config.yaml
d_expert: 32
hidden_act: "swiglu"
moe_layers: [2, 3, 4, 5, 6, 7, 8, 9]
balance_loss: 0.0144
num_attention_heads: 4
positions: "rope"
qk_norm: true
init_std_up: 0.0332
optimizer: "adamw"
beta1: 0.9
batch_tokens: [32768, 65536]
Below are experts of layer 2 (counted from 0) of a mixture-of-experts language model. Rows are named router (the router's row for the expert), gate (a neuron's input weights, with its number), up (a neuron's input weights, with its number), down (a neuron's output weights, with its number) and show model dimensions 0-191. Each number is 500 + 25 x the weight over its row's rms, rounded and kept within 0 to 999. Numbers have three digits each.
After each expert's rows: a language model's description of what the expert responds to. This comes from a sample of Wikipedia text that the model never trained on.

# expert 12
router:509517504503522464515465512477488494517520492468509474464506454494517502495489548476469472507477489495489482563507507490548492523491491499448472537529531511541557485485488530491550502491502531502485507474528483511506478512509507513513506495480504512468493507448526493526462482563497521484486516452417493491498486536491518522490511507461478507507510518509478507519487480482482506458514476492481529513514491495485486562540530546477514489487453497443456490516519494472566519540521463473545534527490494508536494461516509439529483524496504486489493501486502500513441521498524463529
gate0:481541479533484474530486492509491491496488505511455509488484470483515511473524538492505510548454481498514479490489485508522469516500502511454515484563517501544477451492506459520509505542546529507505533482496478551466487460449517490514472492525511481494497488514478520481517498553485498484467455509519567543492524532461527512471476492463525474499506551507462536481500514514496526511503565480452473490511444514493526531491500516490513487497514496492488513509465504489547519554523496534513510442493512539510443477526483507548490489491494467568516532475499523538478526519514500470
up0:501504470495530531459537529512502499512503515484470478490484523494466515518550493499502539549511501488476514499529495511506487470518486488523488468520515511494505480481494503520534502488537539517512513512473478501480468502496511465512537465503423444527536440456468495510536487500490460493483507524476517532544496459507532476488473476537503493508520520554526492474539465513501457517493503480530468516543430562510534479480513490426475485483511485484506515489464482493567491494516486514532477466516495467510482477490515519502517463516504495488504470560505512540519528489521499495
down0:481493470460469480467490501492503529538507479502505457494494490467528532457516515503426476468497517549564507502456503497487482512471505497502497469521501488565503481497476469458501532514525486482491524476518489523454489463465500497514475497499524462499515496473475499485479497496484501454472493549547524475499501527517504495471491489482491490494505473510549554494535526468515514474486492500530516530509544526469479491520513493500492499524466510520528507508493492512511513530529507492525508518473524559501487524519477468496510507544521492564487496554495487554505523499482471503
gate1:523507556524512503515537488482467484508477459483529539496483500514533526442513472504491490495478494491464476500527513494436530530523525514532523496547467465478493475502517505525437529528512504516486487470484469496532473480444501506517450500476517501520492512532513518482501516487531476508517448454482530516484539482503504457504529508521515494495517510524470503500513485489452512459475549492480520502518533515476504499485510493515492461489517518507509506465490489541475537482517491526505514461558504510500473515496492523487505492517514483512498510486517469529496504499476484467
up1:515472544484537486503523470497478497472488519524489441519487477526462509510506506494501519481488454508518425529517496483491509466519484483490486468509513526487530513514532511519487495532496522514487495499516504481508520507506466531489505477514477458492506504494504431483493523539435501519467500513444489507531471544500519453529508435480458490500493488517506513476484548498449543484462497509509487524472534511526496537475438515471511529498487463509482468532500496537486450498472510519484535465488499483511532510460495483502442483512535482468510501491467466443444470497490472471
down1:497505543506531502481491516472525500455528463509534526464490500515579447546486530487435529475500455537484523518512505466484517494460495496510472514534542528494514501489443524512533501485516519530511477515494527516494445488482491517506477536504517471500516508493506508506450490509513496478503506449497501471521488511476459496537533523474514489494477473512534502491479535557561521468525516490507519513478522506515485494516487499476522463502487503443492486510522484554501497496538491472493508519510470484460501496514510495469489535492517547507552492518486461472469519486543528512
It responds to: Common nouns right after the/a, often in titles, such as War, Country, town, minutes, night, love.

# expert 56
router:520483505503528453488473481512461485451534504487518536489530542525496515513565517474463497496489483504534493499510499445548534491505492513512479461555505531494509524494543540449487481482486526487500464476569491488484506474511493500480475521503517530503481520480550535490502547500496477499477548468481503478534494504530500502502543500491495506503485510488462486490518505537483518469490550476503519472460512486513521517510522512536511543475525517472478512489522499508509512492525460506507478507495500499506526547495516505503477434471513508469505532469511486464468476531471468525
gate1:473501481493520541478500487482488489534493479485462463448546512501488490469521464530514487515499479474498462469493531481494535507489524490546517498513467499484528486469519528492493502516431502501495508502513495494472517519527474505452524472530531525505506496503504518524499517463501531467510502503496480452512484472488527555524518494558500510451468495478509513488495489551536491515478499485532521472515511500579456473500530506542493463539500498498485542446496514532479507473484458498485517527435514518507506559487472493456529498486505523486512478541508537477496463526551484484
up1:506482505480541542484501481474488509532500453499505478435505519511462509467530482501480483466514480438512467476502517495456543523499532524525504489554489448486542520492518551490498486486448463476473473464534486470485501527502504505452511500511509495493504525490533528517504527494487490482507527478474498470510506458527505525491524514488504473466482494506480526458465484515484513502484498514520494480514499499541500468524502504542507494536488507486492548498528529491478493490470468509542543484490487495530488531491504504534540506463497497465495524508477499465478451553531519492
down1:472512494504498484512520472526533523559499444502467511496471527523505493524477510511516517550524517483498485515517535504494496504540477485459506491549482502481441525472510444508493488468498450516517490494479476481505496472483472542519538465518468466487499519492474489514523480493467505504445536516484544533484461519436502481471487468513490489526481460455488520500491473506495473485472464504513519503500484494490504479522534473500486530532518520493498486498464548497515464492515483534482526506463532460525500496499506505464483495448489534477511498525502515546494497513505479477
gate2:510477531541445496511491547462497506480477528537461514454459482504476491504489524469508473508472477537466526453468492493486483532500495516486506536482502448484480484506473512490553520529500542534482527503496510499454505513470493477502507539514504514530479477524499522509460431504473489489486498485489541491489490487544482463534526493513535510506498479499499448503471502487522498522495473475515499513507460501466490503519495514525525548488512466505493493477462476509468485520529480482501472460526527471486489499526474549526499547492535468442500519517476466491504531520522576471
up2:470510463480534501537479508513508483537481488444518478519547537480545481495531472476537540478539545537538504493502507505489518495496507488491496473485475535516510509511506494534489487486458439501456458515500529525533481518511494493524500478491529468508516503531505434509544530505518508473494516515537470498517527541487516527494482510484476513504512517487521543526550480506476489504503507532472490487469550521526535514483497505486487474520509562523492488497541500477514498534493499540514512502481479490504513505477486431487489481507487530557450497503501550500492459480509471529
down2:461503482494466529477527508496519499502505525510532531512548463486517468544489518520522469500518475467506501510468484527479502452519481489511515511487509443492480495526495460498465503476470488508478482483553506491522485460543515494508459470514560513545475542513529528466562501501477488471455472486478541525527557474511494490522507493559527475501467504492505496515498529522436476557487511521471479529523498479508474504492520507487522534456485526524514488484473491523467524515547489455474504485512500474512484512499502510504483503496476528524534492458511502505550537485514489480
It responds to: Words in species and genus descriptions, taxobox labels like Family:, Binomial, al., mm, and verbs like found or feed.

# expert 51
router:497498503510489474517497485500499514496483498489495476545534466504500485448511516525482469494507512515552509543508505503531495531533480490479497557514548549484538463521540499521500529492528504482504485510502525469556459516493501505553505535519496492511520530432501460479476476519480502520522483513485511488511479541484557565472507508477494461476478488503490505497505506471485479485464480492512498514493545516486473487494520463474533554525476504465430527469489459490504486521491534457520498487549518518482485491489508485545492474485532510545509501510505479500463499553536534570
gate0:477510509535512459514495507483486513529455469494463497508470512490517508505487510499468466501481482481478489485490462465500468503500507496418491496504492441525506462497488492467506462500514487535521474526546519484455506521499520531459466524519493509525497448506498544529433524493459497502524516525476515500456544508496487497498468531515512553547500498505555469503492498522517486508477497503506479444493491509501517503491481494525524508509499509522539504506547489553501498505492498550494487508518538531495480549498462489511524510464506493523470508476497488463485464508497486483
up0:529496511497521522460491510501517531501528561457518513508506487478474492508500483535526489512501521497524499489554552535495520484487499509518508452482473542476521465500547467543494524479492542482468516478511460505548537500516484506538538481468504536517491518513528507481557489514536497512459484486535510471508482465525511510477525469500531449485493490475482490497464545503460528469541541485472519555499479462545485529525522504444476498484512497483473482494455461485477481502504481479486506486489494499497526460562537506489491478519492488518517513484527507510498518513491504506
down0:499512494456511493474502489492512492519491476475478539492480502453505538540481513499485500496503483483525466490516516472502499493481484499475512511511495496520512510527525480515506517513471522471526503506485456509441556483513500469476483469466509532496523524468497527501522485546508525500473451446474458515518488510532538518537509493511516466479541500484472506552511533505494526443490496518501442514480462483546484516509469558517420516493475506473494518481522502541463493516533498479527518474489486515489533486509489509488485493486518489479424475528514508483482538490520477559
gate1:529485492509544491503469473506501511492479504491510490526493500527470483463548509486519506527517493519529497467513488514534504476494509491547519476529551532499519511524500494493482464488527493468487536464504485470453572457447502516495491474538475512470507486488509480533527469452519485492494494557493491459526479522502536458481462486527488524500492477496450502478505532513478500449500498487496471506488539446529477468491499485512495496532497498479497519486559468551497513453471515538517476483505467494495530542527487544505493506523513470500536508500461513473502533512509467503
up1:495491457487541471498503494500523475517500506488494486481476461466511498496537548509514543442537496502532497497496520497506500477514513537561549513522529502506513497520522527495500488533487525497548537500534529510471512484454517487528465485554511470497479491467509486550473492525532493496523490517503538482496480566512508450478532552471439489540475489473506508458522507470480538493551542501497502516511487551501457494495503475546484457518520485500530574478553509523483483482480486564500481496499492506486527516534476525523474486556470502504540534503465492500477499553517466465
down1:500501509469481535436435504518461526498455536507505531480481472474533542455490525498529513486476479491521497498482532477492481509529502495504526549515504496495492504533514503460485492531495542495472505533505547507555515543500519468503477492483498462469489506494526487509463529497545543543519540451490511521515461483491489487535487528451494529523518517509507516485529482477533495504518512517480506475542501502462451508482493537508491453480511517538495498516503493530466465521487498445501546509484485513516506440533487519498475511537516517507469505501473491491508506488468505494
It responds to: Word stems cut before an ending such as -ed, -ing, -er, -ation, for example unchang-ed, Interpret-ation, Examin-er, Staling-rad.

# expert 54
router:491533537474488524520480546506512489514518487469514486478549492508489499535479504525488533503514474453472533493515496534494485439498503516542477505506552458488513515519511515549502507491478536522485510458513503512498462475473552495530533514485484531506477462492502475511485481519445536503523485550506537493518477508493509478535478521510540483490522506528483475555470502518527536515520486510505498538529516532459500491515508513479502456517556511506508515489466473489484474472510485485513463475488496483540506486486507489470500525459507459525522501486475457508480544476467462520
gate1:476538487518444490492508484515517504480472506507505467499493504431511503526485473478509494545458528497469494475474527506497480517483510539495510479516494533457510490478485496457477443564491521504491474487468485510510477498474514525517518489459495531511470542471480521466508477547493492506497489519471501524537546513478507491489439520477503519519495487508532445492529499489471499532469513534505458526500479479520518498461502512488495484507469486498539519516467419514549519512480445520454500507465512506466491525466480507494484481542504519494495506495458542485480482537523473471
up1:468532487512471523516497462499494466501463535492514469470470507430529464536521497499502501498495449512531503513500514462527464488502526496526530494533493496489564508509439506508520525520491522492501520485482466500444453486508489474487549478520507471531461500488510500510484465505491526541520497547470494501527484533502529473506521522484454452505517480467512465508532504496521507534441477511498475534498488479461495470546513482448526486493471529436521539481496459530487489494471475510509475463517529497459490521490506431479511451502518486532490512471495479496527483502508445476
down1:507504498523491485487490476501512489423485512512529530484463487524505497484493547541564461495481486480528490534498543482499462531541483541495509489495507483478493479520490514450516541509530511478484512486515528500531529450506483527501484504498482523505503503518569501507495494476514486485517462489493512527578498509472489476481511503503511478501436452519515465481490490499474479459512456487497481502489484470506491508511523516479527480486515464534445500515504517474494501489512525496565514464470476503478489502502493516465425512475489482502525500506493467499532486499482496504
gate2:538522494510528456459521466530496492477457521519488535505504526474456509524490511550514488470475542515542489522505453493470543492508460483468485502447471489500535485458484472491501514485500505536497475487505498505490490520447514525508535547456499512499493557533480484487483554533499472458530497491516507550479517476474451531483473487461516463516486525492513527489482525520482488507481491531496507513474488449516481519486458467503514516493529483482472489519528490464470443520531516521459482513486465541468481461537476514470481483518477485544489497507553494480504478522515524477
up2:523547527487499480466515542521525489527509510466539486457504509516530502544510517493458572475507512523503487472523504490489492546471485492485569497500488493437499514507507504466500526483508463509477474480498517524523473451475531476506487475489492524503469486446475476494520457562490505507446456484519493524552520531476509492475497520530481440509518487513506453473486472508515473523495569452504476506459500521494552525501534509485526479447537544459495518530473461508513496536505508466536444498525512513519519490518557498488482514482535477494514492542482532518469517468521512457
down2:512480502554528488507539498495536534524466506487549498522492479465533533485493465527470460487449523472511491512435522506463494519524554499526496489453488528500485495506521477484502479507520507477500521508511491464496527530489547508505532464476483554511493507497487498502490487520542465474545488464512518472445506498512465477483461523465529579500485453526472524508467491513520530481526465452521507489471519502509508490518528488450487504496561487519504513540536505486515487493485485503461519515498509520533531482500476491473461483452475471500496538527470512478554501535505483462
It responds to: Numbers and first cells in sports scores, election tallies and stat tables, such as 12 in 31,712, 7, 2017; also the.

# expert 22
router:501530484501499508524475504506477488468515541518513498475513474495499479421543489534491457502529484553479518503444516454482476481513504529508483546438506514522466474529492516536518487454487545508501502550526523523456480508504473460494485501467542500483468559512534483475498482503503476499518476519489482438464465512523470499501514458453509489485479463506472461527517483499516487509457505500451489477490459501482517529529500542484516518483464503457512540523548508511468506480444479494490491471510524490504501465526507534474497497449512492484463512500485510508503439464484494521
gate0:471458481524505496488466429497505524452497499505446466496527497519503521495488514501510515468504508450532507515520484495491508498506505528507491513505535520509526454505545528515529525530443504505510519462500516520507515472481475489476500520507514551528473506547501494487481547508500486488493538525465482503482483520508501483502470527506498541478517497497507520469483513473521514475526494469485565476479519517507524484545472527520519514485478502539501536498460519484518514468527534522562530460533501526507481527493506499514452490485474477488500471519481496546496470469452491469
up0:544481503463518520522516503479495529510485491468528531498476497480473494483498521519496480488443481543500500460487523563469457556551491485529523507485501504531485533494461430482488453490486555477457477555510517485485502490499483452479518513503472495454530494468477505529522487489488479518488474515504540516519512492488513519475550470477500455507500503494507481519508471536488521513488510527488498520508500496470472514504533472495476492550503506529496428493536519535498536518490474484481441492493506475454517478496486529452515471514516496512517501498509502478495524559490501515
down0:493510500486500441507479475479477499473516533481508489520526480514506518531538501504533503545491466550524556490490487482537463498499463508506527454551511508494456502510469483486478483515502474489529499506500529509490500488493477494503506495506469521485484500473508507529542498488496463497505486500507504523551566489529543487486516519497521497451526517477465514498525500541480522564499522495500481508502515484505508543508498471528410471504491507502501469480497510495491504483500532492515494496480486499495464469450482552504456487504490503503487546490524495516468501536504519511
gate1:492509519485540519497501516514513464509408513483502505533525487531491511490512496483522517471471496486499526525508517468540506508481467585460521507480469475551528495513472462530490491504540464504503497510555506503542517518479498492513452486481503478456490536479485469477515512493515519497509485516551540532502515555467487539502482480531492501548494515467501482509510470496466522516547504537501483493516468505505540483480534499526481515486487531521493490498548477514523470555524476501517480502539501458507530534551529515495505483489421479479479508512476500500545499492520512492
up1:495472522501482512467536469479531512490523487520511500530472489449515496502500501563524535503521500492541490482515502543485476499503516475509484506481504519472499505481503507471499536479483504516559503515434496522462500486511475458517522492474529496519494507526512539522500453495505529513486487530529519516478480463526524482481498514489567537473528528506537531516507504486523479497463484552530536489468537480530485490478497514503464484518542490503518468487457548481495531454537456536473482441483472516489427520503474510457516456505518509510534504486521464530474522526509509483
down1:543527479491518455434516497483517508516519507526520515513476443512519506493490519504484506581566501481508508492511522510489504537494486452485491516518456513508501525500529530505500443488459513493520491471499494445464483542497502496488519503502459513489464466518544516511469478491496516477494472528489510497475498444539455497544536505425534539484478479545518523493489529486515488491490478489519522503471511484520491469516480495487536480499505524459523470468508498525487496491500488520491495514424511488506484517514500507470501532491491540553520463497564523552466504476528471553
It responds to: Words and name pieces in articles on Islam, churches, history and old families, such as church, Middle Persian, Saʽid, parish.

# expert 59
router:507505481492512500482504476489532485471481476559497527470501484511506519526512487506474491493477525552490533529509474467453503505538480530495529483472506441554508499499467495491510497520475489507521527458530539534522471474460520473546493469494521526519488536483490499503474523478518519521530508553516526493516513517488539531480472551478508518500515509513531495510494562462494461498478506503541533500485485570456539477551469534515499521537527502503522527482494500487458516466499532523501482485494514498461445476512451508479514531493458448491541536513489421502488508475529483519
gate1:488477488499468529482461499483497463485469533502496518533475567467519499500525513533534452485488492468487522491509509524492484525484463489525510485561458520498500446517517494485494516507490478458507518480487496496518506476500471489538489480535495514513529466506480484523499532482453519477506472545494488498519546491494488445553533523522497481495506540494472480514512528538496486492484506472512496461487515473554489486491518460527478487539494535495469497486503495540555508530487509509539488464498500466494457508481490543471517480474509502493492476446511482482559499524518533465
up1:523475489520532543490482512510547487496493518497485494519486499483502487467566529525482490498439482511503484499502492538476482517512493513497536521544512493543512466513507484498501512505492461503513517496519489513525520480480509474521456509501471489505520443503494488530476485487497538490496478539529536467500544505493507504519518490503517497454510505567491481495520504515501509501495529512519507499493514492518508483506540518501504516541491510509480523475487470531539498516497523523507460512542478498515472477452469506512467455475491474497517515433484476478520479518525516445
down1:502539483518514514489508489500505509529478490477492516510487480532484510450492493490483494476473504508460482527512485485491462520533534529517505472476491517485483514510517484502542496507489483496471517495503505500494479482500523538475473497505500551497439471477505546496508445465494489489488504515464427466455474479524511505466498507495494497508568404503508507483469498490458510500479453523491498503484509492480522524484539524498492468522489499526467515488495506507520498509509516479468479488512513506481510514529545509496452521525490460494513537489454496449498486440520498485
gate2:481503472542471526473523508523519473483580489500522510475461537530474457532448488464486487492499481461524529521500510569468511514507531535503507506517497448473531492502478501480474527436561489534502509500489512531467517494526471504528481512532492551483472502510493530521485482455525546526517517511478512516488481451492526518461495504485524497494496479536521485501521498527496499523502474500494517499460536494523485471545518477515502491447521531507470516486450502519503473512498544511527507506519487513464567475470483506491530500471532444514487478471495502499521519489497495530
up2:527525509525508468526503475504467508471494509505504485508457455503567482443487534541516517549456467454505510473479540508517488502488466463473547523498496535518505516544506482535508518485488502471489498490485558500574507543483486540489485456500489493474486527485495544496515512528514517479498478472490488495469540491525495515500480501487492447447504522465505525508492442505475533454486548468486458494519523477541506520479479502487507491512503549535487489488497516452517469512503490520506529475534488500500485491543486528473499528518513529502467519509487528492491539474496522468
down2:482492514501502542552466519524497542496504497483502504518507490489502472506536486487477508521493494497487504488517529511541479510519470485440494507529508510480532515483512490459525526509528512494470491505492522464503465490498506482494495547478512485520510520509479492511507503510484527500491492504473525495448489524520507500556516458457518493497539535489550587499498499460507492506509507511520476521507494488522532511477495475504510533492489464526503503543450504550519489492537498519500511487497503514492493477495507528474573448533525464547463481520502517507454524515544517488
It responds to: Separators and symbols in highway junction tables, coordinates and stats lists, such as = and – in 1.000 mi = 1.609 km, °N and semicolons.

# expert 36
router:491514503517506482481498494507459521462515512481497504472446512518509498481527550492479530504456501453488518500533523472444497523483518502484520455525502478472527536531549543551510455512484513490501520493492483510487470514516549500486479489564504517493490506451503478517500511479511534485541497500482509482438505508477532500483503524473443488494482471472473501504480492474507528516531524417473520557463487466505514485529506494498489500458521490486480535493484487458486470487462546516522470515492476521537495479457543505525513480486506470457495505501512494515509506525509493484
gate0:480547448492527471554501505536509522496509490511513487472454500522469473464532469502515487470555499512478526508514507511458503493509537518455513470469490496504494520498496482479514466537505491505506511514541465479475532461466545531434509481543490458507519478492491528521487504528485502505486538522493506512496457489509526506480487492555503549555480478485513483505481466496512451485476511498531503470504503532533465458528495515522536488497525487494509508502533555467473523481533582488468526512464484529514529522494531491516538558486476493487493530520516514479528545494551521496
up0:521488525512521468507513467475481489517455523583513498521479529484492457478491494509517513486480465506478500498501484484532531460480504509487482541520486536516545472455453496505509534487467470520502517501466490510546496517505458460541521498470537489481496490518489534533496479505514490537458488551496488480522495500462472545482496488512508485479530458481497469496529514549485515502477482527512480531521526483512537499484497481490451484506527488502487506520473486511479536534540465528508429540467537494474516506503505532459531556493534482524528488521548457484482474560488505486
down0:549472493467530491511520518465483513502475510508507507482523510500482516575463512496465541449545495563534530520471521498513498460466490525508521513467500574511490477523496513542475500520527512510493510545438465532511555486471497487501535477515501470476461501491522509459537467494521469520476466475507513475498515520502490534517505489488505459474513510497472458515506451474465506429524480477502493545545491493524513492474524539496497485508471484479478456491494496461481465455503498510493464485517460467508524506520513488509510500536581497500499510506502482460492473484495484495
gate1:516503501528522543511457561568480528525513505452519529510485491521554499541520469457532487466505555536487491467518519524505524519495529525520524523489488518501479516507467479527514472505427498503472530466466497510509532519494501538518509474509528498469464477516495532515502437494513513478532488503549508518509472503525509523487494521542487525494529510505518462492505511499496483534508486506537489459475495477529456500565505503528465474528495533526527481487504469542504548510514450507508517543464514477506485571475478476496526534514510485480477512518525489482484514513535497500
up1:471477523489495532454500506524460506525543492453529507471488465527481511558488491481503524525519546486514458502482515495475534536489535544537536519524501529508486528513494507528522484486480507493478529442456537505525501545462530524507478490503524507472508491495532492479507492506528477491512504449520535525479490512516507482498481493512495518517517513541513505466509483483491516503468528492523502487488446504460527491522525488459514489510530509498506505473535457462530515472499488472523541482475501502516477547470483459549523506504511474465470523473518532479487532525517496541
down1:473504442492500495504468450499444517523521524489515467519504474539521488460491533525496507483507504492533536527519510490570457523524476488516525498492471486477510514462501466485521474552505406501539473470514536506454494466528479492509489478517491523497498544484516520539488497496496523473493506495480476504474419502479474530504501539521491561497488486510473508521474491513500516518464490499543520462499537506507470470527456478519506510524507506500518489509526436525500504506494451488494546472479504508506509498473478457526474477472512554508524494530464477480522505469498498482
It responds to: Words in species stubs and taxoboxes, such as from in "It is known from", native, orchid, Species:, Authority:, Insecta.

# expert 2
router:516503494514474540545493503465482500526546504509507470508513504493505526513552500535470488468488545499495540482464477527474533484467521473468502535467508518489535494530516495507517505512516508492502463526473507493508499479458516466530496509544580486506460524462517517494489491492429518485514495471500526484478488479503534496472457498465505483527491481478473491517452489498516503529475476531512507486497474459436517514512499527480493522478513470503490561534496513433502538493490538467511504488497486504520520460492483458485491535463470531521565498513470502543461545457532464465
gate1:544515489448487533542516502420462523493502533506496514499470492511527471497463519494501530531497494449463497529508533491468494540494520503471524509464471476545526514460470510489560457527464491531500472483462495516516483520499499569513546489498487492488488483524485491528460462458493473471503521493508484525495517499508506529500496481495564462459544457505477494501488492493532489494543486525464510519523480511497518474487502490476502511498529479502453502499465516493504539505498498516491507486515508548529519493473515524501560519503553500462473505482513466491464521483499482507
up1:523504481477505457486487517523474461492526543506488478444524500532527508506508477533503480558504499511505480466509521485448453483497515478521500492489488460483552515506477513478530493520503480512463496508491515509511478483501504494492537504472529499475487552525513540519520479463464470482513447517447558463446529518483491508517482473540468473497482483479471510518483461520542516468472522442567519528470516471494483480518523502500511518491510500536485501527448505497438495527481497503535479521495529536559508501476498495527475534482519491527479513497464512501466504481522521491
down1:508490515538514548491510475536478535476552490497535494477472494483514482486489561441522526488464501446527503497493478492507502482517481468482508479519521487479495515463509500481543519499468507429465465498474490496524534461517506507453519497513500533529512506472512434491510486485542485511504503462502512501507484525536526490506487471491492499484458489479530541464492496490502479548536508500545485518523530485501502469491526483519465526513489505504528536488482517492526480469460514514493496517509516524525480490490497528473484488503507478523514507483534514523450509498491503525
gate2:512499482459486465517519518511505463491535481515436441519490492474459559480517464507474492503494538528513501527483516528464549484440499499507485473456503543509514537485543538485490489499501487491550474498494430479523508479497496519479492508524518491532497545506494517481508575501473452549512513535509510453472533518524523547468515481525537523513463527542477524504482512491541485498481478497512504491518477525491482507483491523506534511506471431502481515527497508469449463515468492500451471488508507571509460519519486502525492496515495511504507507516459499521499515516522486522
up2:464475504543495562531490432512534478435541503521483489508472528470487521487505472452502515527508569510505505508503487529524507473531484475490506486454479468495524522492497459497481485527492488503528496515497488524507523469500538478512527549544533506533472535492507454512493515496506506519529497497548511461507477495482530528470536500510494522521494522489542538572552508473526474568503492558511500490539484510521493498494495488513508471500532516527536530502505538476471509492519463500491522494497481538460448448523495502522459519508509513497515533478481489480501500506495524463
down2:540470490494507468473480534527505526507515483473514523500484508520495493522493524514510515493504486491498461481535472494488492536525523501476516518505494517493489526528466523536478532482528516493505537439499449471442502508489519510486493499508485473467552489468557496524491517525482519492482502511494464497476494504463525481503510536510468486479480518543534500535495492473533504465481518493442532530470491501491512504525548515493481525508496519517521422517473551496481529502515527485494535499474488477495564512495511527471513470499531481518475485454537555489553479478495525491
It responds to: Function words such as by, that, the and dashes or quotes after verbs like accredited or governed, mostly in school, education and public-body articles.

# expert 15
router:494510486509505478483513514506512514494529519458512497496511477473510511484554478519478493529477505534564445531477473490519479473507512532528485565484538494525529503533492504523515491443505490517513501456485514492463503515509462491505520494500481486479510486477519460463482505512485508493503509485456509520501436485510484448530504493522483494487493473525462489542531498493525501456515460484465443523547515515496503502518498557503501450491458467445434527524540469530488471491492481483479531507561476483479481472524490523513445509484497519488511526472471459550503482476477518541
gate0:473505476514465465509484511481509481514494490533534492505522513474475511516462481520509529512550520522546487475471473530531531478487504478489478522492475499523489508514468446542506505478522491501515464504489481473531463545577494514512526537479508500484515518562476507521505494498531492495533451505482503517530524493511475497516530467510491478473508500533483483484482482555488497507505485510495446499491503518511470521499497444515485499480502504472491493507527502494497492529535519478469518507449503454504503481518463493508500507490505507546504527542495536473496475483525483506
up0:480520473518454524527485527482462484538504484529518486523528487421484531479475509514494540480492494521487549474480484495509507489495517475498482547437508521462508539509490490522499458492491457467503529496501512505458507513536464492516518518493527514499506517523527477485511491461529480509508473469499530462499481518501485486544512520466474493480489506512485503501486478465530493510465477508478440513517533535493440504515507515497524508476476502467476493523536501467509499487531506486484523531524515485543495476517460474515497502463501537472461532527473538497537450444509479536
down0:511485512506486501514517515548505509505471492494456479520547483495523562487515465508467498496507500534476508474525477472498529482555519523496528458529524531506525490490482471490471435506532494482508578482539488508487477489518496469472477492547548488520508502489500543502488508489536533464507501500540471520481518469536518509497479513479510594496501492482493485525476522499482539492502533508567534518542531499498513526518501517520511522468484508543534560497507518550476500527494489454533523547483499496509494501498525520531515445513469532489473519469538542513455473485489451488
gate1:511492552509477447522514498518459524503531515520488484505447488492515505492494520500470510505479509498551470475476475505499536493487493499458527507546512568516499523501539491544496516507503542479478521492510535508447464555513537491507503483532508522523484447491502483475462519537509503488499518492483521496514505545504494497470557505468558462500459510504450510472524521551512545464489516515500528510527489496464541519526505484489513480513500495479510550471517519523507479526492510516527517508507497524462508519495520538544440510538513511515484478482512520527499497519516497505
up1:494510484505522552475506518460478496523505487500562522503518550543482514510453486482538515473509512509453525486503539511506471493496496487482479498507474506512483465485491454483499483516480470490492448513530494487541515496485489488491486542506556469495515518495487548501500506459489480459469505492521465475490530477483509491571452525538473487473538534502497476503483524511508493531505504478478515489516483481539476506509500507515486503518536499540481445503522504472469535493529458498508478492467469491501521531505463516494564487478484449517515515529484472481516458451458498478
down1:486471509513528457516539507502513491502500545505482478501463515519445475486496477502543482521485448499509451531494504484481565485452480491463450479471490452501492492461485525539500508483511511517455490531467492485466513501520477520502534503495493505443487515498540455518473477488488474451497476533523493453511526529451490478523508488497526502549466443526518527543506533518465482503550513535541499520446502465481489484507509512509457510479488504476528477489515489505523468486473486541464543501516519503461516469515524512446486513519481549497517516488445526490552477530513509512
It responds to: Pieces inside proper names in history texts on Roman emperors, kings and centuries, such as Gal-erius, H-istria, Arch-chancellor.

# expert 13
router:506513497499427519486511491517536509520488511505490507507478486527485493477480524495489520516493478487521498518531470501466568487478527507471514465459501514456468525545492511460542557531544538544515487522513459499494502472463513519466542555561467505532524499477493526512497473500513445487476517540532504529546535522510507465522501472480443467502492525464538482468470503510500474476498530478530481483485508503513483521518505496529515473465493462489553489493469465483515501508488516528478511466524531502472549503495519447520497531519478506455533495511480491485501528539511489501
gate11:526530510495483484491528506507536491497533482466490493497550517507494523480501522520469498515510512547488519502480562498512496495489484509496510489495506498524462459491504487511548480492535536457516513499490536496515468494462500489536512463487507518470493506497468481496503493511518510514513518465445465490471488454480516545508559489474465514491495516530495499509483459477486493462525501525515494474492496445483490520500491517524518504469460487470504485536518440462544483473489543542514443512500512515518507516513503448509445490530536497503459499564480499552482535453486490494
up11:489540481556483511488514500472473518500466486469471486467486484461519514570475539501486545512499537507487517498493538495505438478455517499476508466488521540527474508492492502505531528506531542489513508531480504497507507534465527485515498503528519499538475518528440495500495510516502440518484516499498506500512497435525521548499543522526483426487495498532489502504494468473520460504527466499502509535542502520537520534497493498488525493497503496557495503494467495516528497487475492507462483412497528542503490526504514490512515562475523510496508489524460501535489514530529516450
down11:516487479525503480453555508481490428506508496528461474494492473493465506496513463510466502478532510442482478518512521503492526525545513508523451488495505539540479502502463518506539491492487473504504576508534492487495509537491520498492501459452460520529531506509453510508517493479523526531494508539477465498513478491524464503505493490502492475483482498492509495517493461491504487508509480508474514505460555532524441459476495489493469486528515492511462506475491502440486470512455510523502502475536518449490529489505503472468494458465469519518463453458520524506506481448515509524
gate12:436525509453487491507483525511503476447489518479533494493504514536501513507509494544500517555500528505490522477491490529542521484444480522513483464497496517517481487501510486513488550532529488506509542500453527482544485509500507493507531527497502503503504514542502510505490492507486484499515470482504493542510518511505513467470508524473499517480537522448538534494536469542512485482496471478531531481480506491530488528481452482530513491494505450540500462501472529509493507509508492505526529512490450474482491538551514508495500485530511545527500539526472480519508546527503502476
up12:511447498512524487483532494472494506511504498503523542526509494478517464472477484484462488485541472488508478509489500526512491511554535490496504567518483482530518505472501483504548491510476503509496488529494464527476545496505500465480491500463552480507490502443547489516496478468500502461510521506481521442489462486536492525561527499502523512530476508493465467466504529503460506523489530503453483529526480543521491467520496570504459488476452526464484554484543475484466509490494532454487473510517581489517480495447499516505500499506494469459498492488525481475477533502496512558
down12:481505527492504491494464475516494478509486502493485509510475517509537482507512510514542501525518524462533535485571512553494518471466480527485497507498483532448510467500493527535503497504529486523513501515493516495537485487494553519522500476524520487474520468483490485512519490526512471500496487474531486538542495487515526483448457502532475468479517502462554494496494482580482455501533526508498501518500458511537496488492493514519486473500500477520452477553476512510525499512581503498424470485505468493505520483476522502500479549510487485528466521503474495510507545491467506518
It responds to: Possessive pronouns his, their, its, her in band and athlete careers before first, debut, own, second, as in "recorded their second album".